{"n_layer": 11, "d_shared_expert": 0, "moe_layers": [0, 1, 2, 3, 4, 5, 6, 7, 8, 9, 10], "optimizer": "soap_variant", "lr": 0.00414, "beta1": 0.95, "batch_tokens": 131072}
Below are experts of layer 2 (counted from 0) of a mixture-of-experts language model. Rows are named router (the router's row for the expert), up (a neuron's input weights, with its number) and show model dimensions 0-255. Each number is 128 + 32 x the weight over its row's rms, rounded and kept within 0 to 255. Numbers have three digits each.
After each expert's rows: "mostly gets" lists some tokens that are sent to it at least half of the time. This comes from a sample of Wikipedia text that the model never trained on.

# expert 47
router:132119176091175165105098109122189143138129136213088162076160158163126084109119120171120143090207117154089151130097153137084119122155064119129146190060113095193124110068140097117162141090129116114099156091145132119133104163110132107194112160066140109188138104136125141123187139156099110200143122101096090137176106156142114155081131143101114162129109131087128149124178145167134170119159113132129143125082114145068122070126137159061115113127197129139163157183107151054122125151127106095075147157120187124111143090151113075083116151128089074174074159100154157095136126160120110161091042101154116115146155103046105171152079154145144117192147126159093132129132108117068095109139148111098084131140087140155101110160155134161182096179156136067126131116099103160100078149114101
up0:101126150154200137087168146160177063059129061159157147135092121122135111038139125140144152125107109112069105111095114094085091195194106075096155108140126130148133168121158103118197055152149076123112131102133126142139162139146114143096105164147105135117103117185131113099107125136153129127156096125148096077082154032112204208108180132117186137141148103128170172176095150142154100189127141148154116097132125154157168050105115131116149118128108142109159130147120083122075076134043106099109168163131167087122201067171119115131109088093101111116115159110121122133178159139150160171165111097108171121132133087162095141110132102112140116137109107117148109128100116172190099115140150120112174147118052172132154084162127110155172091159072127112136159109132123093127169140109068
mostly gets: "er", "ber", " back", " Sea", "ja", " Black"

# expert 37
router:130137159075151170113089171072114169118156152171095209100160152155091133127164149132144153091146109169121125099128116146099210125124106132087089156110132204118144203175106193189123162091118110145085117097100091109182095107097108167134097109101101115124147122131165111140163149126072115149141100132065156095145084146124130129120129073082088107118104106101151122158150129119104133148184112130143110094118101112117134164141171148137119194203134186130178120090094132170133114189049158141121090142103120091124128086158158122112091080096148123121194148129129099164132105156072097107117086161197106132145132108185155137128121181097170160164093129147141140135101135113097123059174119115124183113146079105103137166110093079154129101108222145106173096061139082159072158124164090
up0:157138092083137178163107122159099139113102083118105146128113145140112148098097121151120142127120136094132084066089110069083147133143107163060061181153124138205124158138142128118159094120122096159117162155117151148125133154131137082093117135149134091164107101147200101085152159142196137146122097093163109087104167180132117193073147116135049128158122110135151155114117061124187150157083130127135132113062119068166166139125110156088104206086139108119176205100156148094123152098107155122123152092075077139119106090156198161135125089131094174109128167170070114098110161170120111103153122110167177109123126093170119149125151096085177123102184119124086178193120134148153085190118098157185169098154123098145126104177140097172112074130144143124085138155150145093142085149207097
mostly gets: "g", "ol", "ul", "ang", "ag", "iz"

# expert 33
router:099162147160168174072172185146196241097102173155120168059170159146123152149106149126133053075213124080135151135104116122116108133138104146079109122081109101165138119137103122135104147134175110097128160119151089094168081144121096119170085113115100120096157118118158141133205140122136146121143104124088170174106141127133128204092103129136131096123077180074235133162127074179111079176145115094145082165117083190123145126154149115125124154106162103133160140095057097154071107100115140115097142139152205113167101117166139098133121143147175090098096101117120116184112085097083137097139128158180188154115161143083144182119122179098128121135154107149144121120114132129123100069111148133119115065107145142093131102185102128130131179136102129161165114181129119147095147101114097
up0:141122194125127114125135165155130134124133099136124176150189132124059100137165106166120095168153117113134098179131142125139075113181102136142152078104092110149146116171091148193139141145089168128089125165050130047135104071138152134173099139135195088178125190107112218142090115155164120078129120182136136154118116125112136171046090123081125129128115074153139111176130087124120188166116147123111151179154122152120154125116088123186085079123124134173150155111161153146156114117096132158086122136134159141160105123138189131193161122126129091155110067135160130128122157162153169166111140081147122105144106111175189156128097194124097119125187144169092148116068189163078146187147105140118133099174118078134123068193122128095063174193142136140091101139079149144158107164130156
mostly gets: "mo", "vo", "lan", " set", "mar", "la"

# expert 52
router:140127137141144155071134106115108154127099084172107174113138153111157063173098108138093036062138093175096147074105145098116140107147156126154130096067070154198193099147115147153150086145133109101134146100114058111135127116085085192142104132161112127105216159092173136175131065144078159157171100074086108122161144101120105173119164121118143124105122119137131155177153164110105134095141074107161139109151104154133178118186147118119090183147162083111124135098117159142069169162076105171086147146089098164128092162131158085106120124094185093155162176091099171128166121202060093071135097120162135169121131110113127143120136146067152107115112144105169145155099101173072089111170124129108183148104105110096164134127101148137139109159139185156130102116079120158131097168132062
up0:129162116104128117040071107114122169089107233166163194128069125197114098152153101112187167159098139101100124128191140171186149150128064167087163078163142143177088095119131163100167130179114135131120162139119102120236145134160135109099095173089118141165164175093118121101181114109097152147088127100151171115141074104108149112130134134130101155136113085101123083159140126145085159129136121143143123130105107138135082126146088162150152089096134152085151154086111126098140082135167059094119113121112104152154079065163120144080133128094184143134096132137151118130123110093204087179096135106131143127129095158099202188088132136113096153111120147091127188117095139147174084126048117100117209134131101092123143178115082160126122164147077148121143118149103156110122095148097138
mostly gets: " and", " or", " but", " &", " /", " until"

# expert 28
router:114122139168181200080115156005125162172145171140158125094163136158183102155121103149171152090146099184132175063121087093111145071141115095149094202101106148128148104119152103152104101119132101133157181165111158149153114090118145153167092146099127113081146161078149161161169108145113128151181116123038080168185118110101119145086150109115156154078048153107118119143162115157125019114156108109144142147138125145033130111147166120085133085167168105118127158178121094118139146172100131112133142106135109111167102126159143128123148147152114094134132139106160094135084121166092118112157099147187143115105151134125136140143173139137126114110094123113187136157103101152063073121170192063113157076104089084177140168147173132141155144145122079119158089125104092138064128136140112
up0:136096147141082195056073065166138114115122189104104139154141108167160164157196166184171159156057146167146105109077169122086084098105120112086106125136086122156161106109116149132089157146096091137154164182073159101138140175175131118118071127132168169133057186145197116084138114145140085121114140163114082164075116124145168118104113131132129122128118156123118145113114133109130150096142164117134166098154111201120154180165154135151125098154153155094090121104087131108110082153176147160098156092136165152144151171133142159112091159147152117143132112117128131181111099075153042162170119101166154174107121198126163146184087185061113098156095157067115098144144124125117084125095115145061153187091138097141100124091195142143134117138136137072117145094097131123054102097132158
mostly gets: "|", "gra", "(", " (", "|---|---|", " Gra"

# expert 45
router:112138124107111160118136102121124153200130129141135148116167099144096153146153115165145122140169117148108152146121125096140131087145110191128061073079149129152164085076113151134204155109138076095084118186088061150108079151128086129122115132122138151152143187114169209123124087167088135143154090110113084151160124128168146157122150129115198123094128177147130115126128104086111107115150088143110166117084147158150128116162152142107109166156190141100160137191080180103192177174138086131059156113129132030168112082104132119199136197099100075153141126114110037116137150080120134080096077154168137162088120145134121080092126183125162149163139118132128158156146082151127091091132191121052129132127097119072156113179111164136164074151150122103162114131111099114084092092108094
up0:100108151140140141135107134098145189129122122113143066180086175122142117152138148077048148125095080087138127168128139185156088108122148145120115098159116095176120166130159145109097113136126122157134133131156093128120164149062144145084065116153128105159157163122125091093132137116170160132086183101107157155160121123106115136107210074097193131093096154105121153161145103154097139073177123169214183107143140078121196108119082100082159136164153165101152146172149163108163117163094079163121133123141135121097106105129125139161162078076156138173115106164067145115091150115129140095130159179117157079118133098084123127092039101204090149158109118143126126184110093141115114137110137134078173129136153170144084165194140051154126101127119161038158131141214139129168164159160129
mostly gets: " University", " name", " team", " member", " School", " people"

# expert 0
router:118141134093149097086084129097120118093136202135144114104107133116174105145150120160167136145186118143107131087071144147153123136168185132059089132105092148146148117102091133184127177071121128158125164119105071118121123161139168121130060152102086072105185165091160137124190127163148115154153114133034074121126103137177148145133116154124137086128110193118129126107147102138050107137153126089125151077133116136086166150142136202130181172121116147110086186109080192105133198148118147102091089162096148132160065089158186154118178167143127147116111118117132109146102079078095107166140125102199164204143177076112096160099175165153122084122095151148185074192109101181107088120130148072100159131148093160095164118136103139153171161125150102093110084115158099124125138127110118
up1:142089197132137171120124140104144053111090160149085141160106082083099167124114135223139165163183118034124144125089091147105163124078132149106119134185149123146098083096121175142138110132146095127076102083118195086108138142083142147128109128089123113126161121133200130156133102159061138166176130161120158154142128131174151152128107132100104158158125126121142190168119168109134127140181117136096140085140134132083138134144140115113106143081144181061102136172125163126118099177149156118136068150065110067143144117146080106146137154171131134162113157180072116126190092118191094108157143171141118156066048083140171141102131118131117160108107072103126079105103134142138129055173155149118214187116109118110115099157145155145085083202120108114087175134123120133120128146080168
mostly gets: "k", "n", " II", "'", " I", "I"

# expert 32
router:106160155129144149121060123057105152164092170149142157115140173086145101146159108159087124128160060138083119138096127039088141156158140141143143118087098122163129105120132121107179119174149120083085155106061104135164121140130121094155104167119082070100174111079133191114145138091094138185123112101140086111152116125147140149106162158076091150077157137100132161156112109145133075154133094097136104103139047142091120145181135190068117112177184150139120156133119185152108154116090124127093180174086173143175103148146166071119227162069090098138109141098100126095066087122143085091161121057135058159149160162141137139165167143116154145096167113166180140123103110138110077116130133148095114083138061157187149130147107138156127073124159169128176103136125122156092153131148098
up0:142118126139160185127116174100153137155085142175124160096105101149195147098142162144121096149157109102112118105119079099133072126099094143106138147133125094125177134163121166129073115181107112070064128083146112088174071084147105151126098089086093078146184154112140147180081127159081157094135166061138102142117177140105106143121119064116088124152149127169131123241042103111106132124137120105124060157071149061182121154142138138117145128123137134156135148098159162137154110140130165121104137094075061145207139066189107109117158184115118136103131144124196152109103123124140106091181145085167127086148121152123137138145174164089179123140099126146131084168144123103174098199157143174087120155122145134165143056122087111117128111160110132172214145163101138164109131167112141
mostly gets: "J", "D", "Q", "K", "X", "_"

# expert 25
router:140176137116164133082125145124127173144144120188114123096144123089131049164111089137164108110117107097067152130123084115132163137138096089127092084140105176130151142136109173167140094155152120114092166124089123155196136159133063163104102080098112112126177152094150122160188107145094178135154110093098128147149101161128083191093170121121135139107132104089157116143171118156132116120167084126169220124079098135088176059152153183135143138111168096116051139168089155096143186159120102144151140147105154115181097077150164105172143175080076084155177147100084086142094113144105088123072124113169110151153149170158110149175146159132122101086160091132175133191094120126068091132171173090107124071137123148065134153106125152168139102127169115102145095183127113191109125195127067
up0:148123124097070111091137123107129128064097130138170123096122076110161169133059147122109131075117123163091064122120136190127148162157182151086133212206142126150165134139164135113216094071183111094099202158155078134130111128138074193140085095133143112137155153189115173120146081120131125115127176131152121155125111104100150131133121133126097163149146132153117065149169071045081113080194117186120143169138077167094118122167146110153131145114220081111159182134106184125129124147145146130109143120135152116132108112109101134135144111121134105146071150112067137161101119154140159136072176078146105094105109162121190164111104155067089169122079102108147159126117110142076118157157167140134168147118104156068122198053119167151127124118090087136127103162134175135132124124118125
mostly gets: " 2021", " 2016", " century", " world", " 2018", " 2025"

# expert 56
router:157159148109127132056115127056144156125171143198152160082107168121186132154153098164058072087201144124129133082073108131070133080162147163122121111066103191132176141152100199136112179175132122132103173116121097114158127148136116153141095158120111097081153108115147144139134169149087132152145091104081081156170114155127096137105148105090165112085101179098155176140163113132120129144182096075124139129096126167121139073160151158091117139103136174106122132126124146130124130162079092160083221142141146146149110138151172085124119140090125093150117128074070084119096166087108159097120074097168089110093120187120123177164199144107156120116120097168159131169098120109131113102154160046097159144103109142124144144124092138150143082172184181111169101093110113191111074135164077
up0:148098102107100223118150118145081122108129165153138103128156137105156139100114100092124155114147144122131125098090087116113123110186138118126151127131169129163133135175111161078103185111119123137121145111138118230148166154168166139045170133132083164103147131085103134131128140152119163153187096100142154097109201150066159128148099131081122101101131171134070220084124074104119155159145100070121088128148114164102152103086172178193138148104138133046133154107153114108117100171155169079143094084128151127151098063180119109077183080130159126142142156128170170088137138079107131076151111131174127105125139190124123137156096132177139113156143135144111134117148106131140103118139154145168152180134092159101157183135148089189174127110172079075133084050139158188096114069161167
mostly gets: "gh", " High", " However", " Gold", "h", " wh"

# expert 36
router:124133136122140103081091101100109135203127145089118142114142137109121115143153105217123115110134082116135183103124164055114153109162110088109082125084129086166160145181107110125149167185137100142146136103186123105145115179092165138158124145089103109134157153085133154238109138178081132185190122101134108168171121206135061200105182107132148143133162129116177145142195095130090094165147102072170139093106075167067126147156149115099112102170108097130092114106090127095157120154097131092048144145082104125153075126122163076095152178116136117140080121105121157117095123119109137131128150156145115133149144138080150128165185144114150114155123071152138147205105108138110139119174141037102128079145130123150204171106163129132161137193095107096160089157106105119102090137120117
up0:114171158103149147103133146113164146054121134084177110136081091127112157141136131173145104158157083110146122140109166104129140143113122135074140083070159104132086142140167120138113108112144129118102032151084127098095157175138097154162060082097121097124166117133165162133100113132123134152164097113099079140195144067155116087127091066157161174157077107150181113073069112170045124086139134075065167102082130107104141141123127116135130106049100103133200132118147125136137153126123149139122161210177120123168089140112102143144146126159143145177125085094066063155100100150099172207172154183124165121105163117145084130117173125130160090106152151117099113118085147101112076146047151112146156141159145126134084117086147144157132160168187143098107170078102110135115155137142192
mostly gets: " (", " \"", "–", " (19", "′", "("

# expert 54
router:086127176151148123106134156138085177124149121124140141107121155114087155155119170186081134145147128129084197105107079099109183146148102129153102138095124153156130131132099186112200105112175114076134182105171106109160083127145068129132117161082130110087160142130146122098143152111149157118180143131125110153113099139157087188116165087091135103138101107099104166208169138132099065162153102084133135121112120224092141132141082170190124129082164136111071137166110115137132137156107135109136112146111189154159126175099152142118152110114175136161254138065132109110063120055109069156126098126157124146127169126098112093168103173100158151098176133119117128146096143160120077076198139107085159096081109161092140129140101162162169084128143138087141084052111104164093093152144090
up0:147153096100079132161108119141164092109159147144122171098121084127079176159131107132100101113122159090133150096108089099099109175169146103069106085120183182143144155112140107110201132092160113174120096145118125100099104116091083109143104069161178120162161159094163121123116135098153139104151156164145095136116133136147084163145142133130171145136197161149160106148151168120172098126172098135105134089169169160121109169080121152177179153125068141090047157168136123137147184181121167132143108134163171099087030078116059079188134179152139108119147115120147120113138054175132101154104075081169121076089101126080090119147150177174096146108106085115094145150111120112195117144136107097100163082157138138166124110169154106122147051165115149139141104155133165141135059206155112
mostly gets: ":", " including", " include", " –", "→", "×"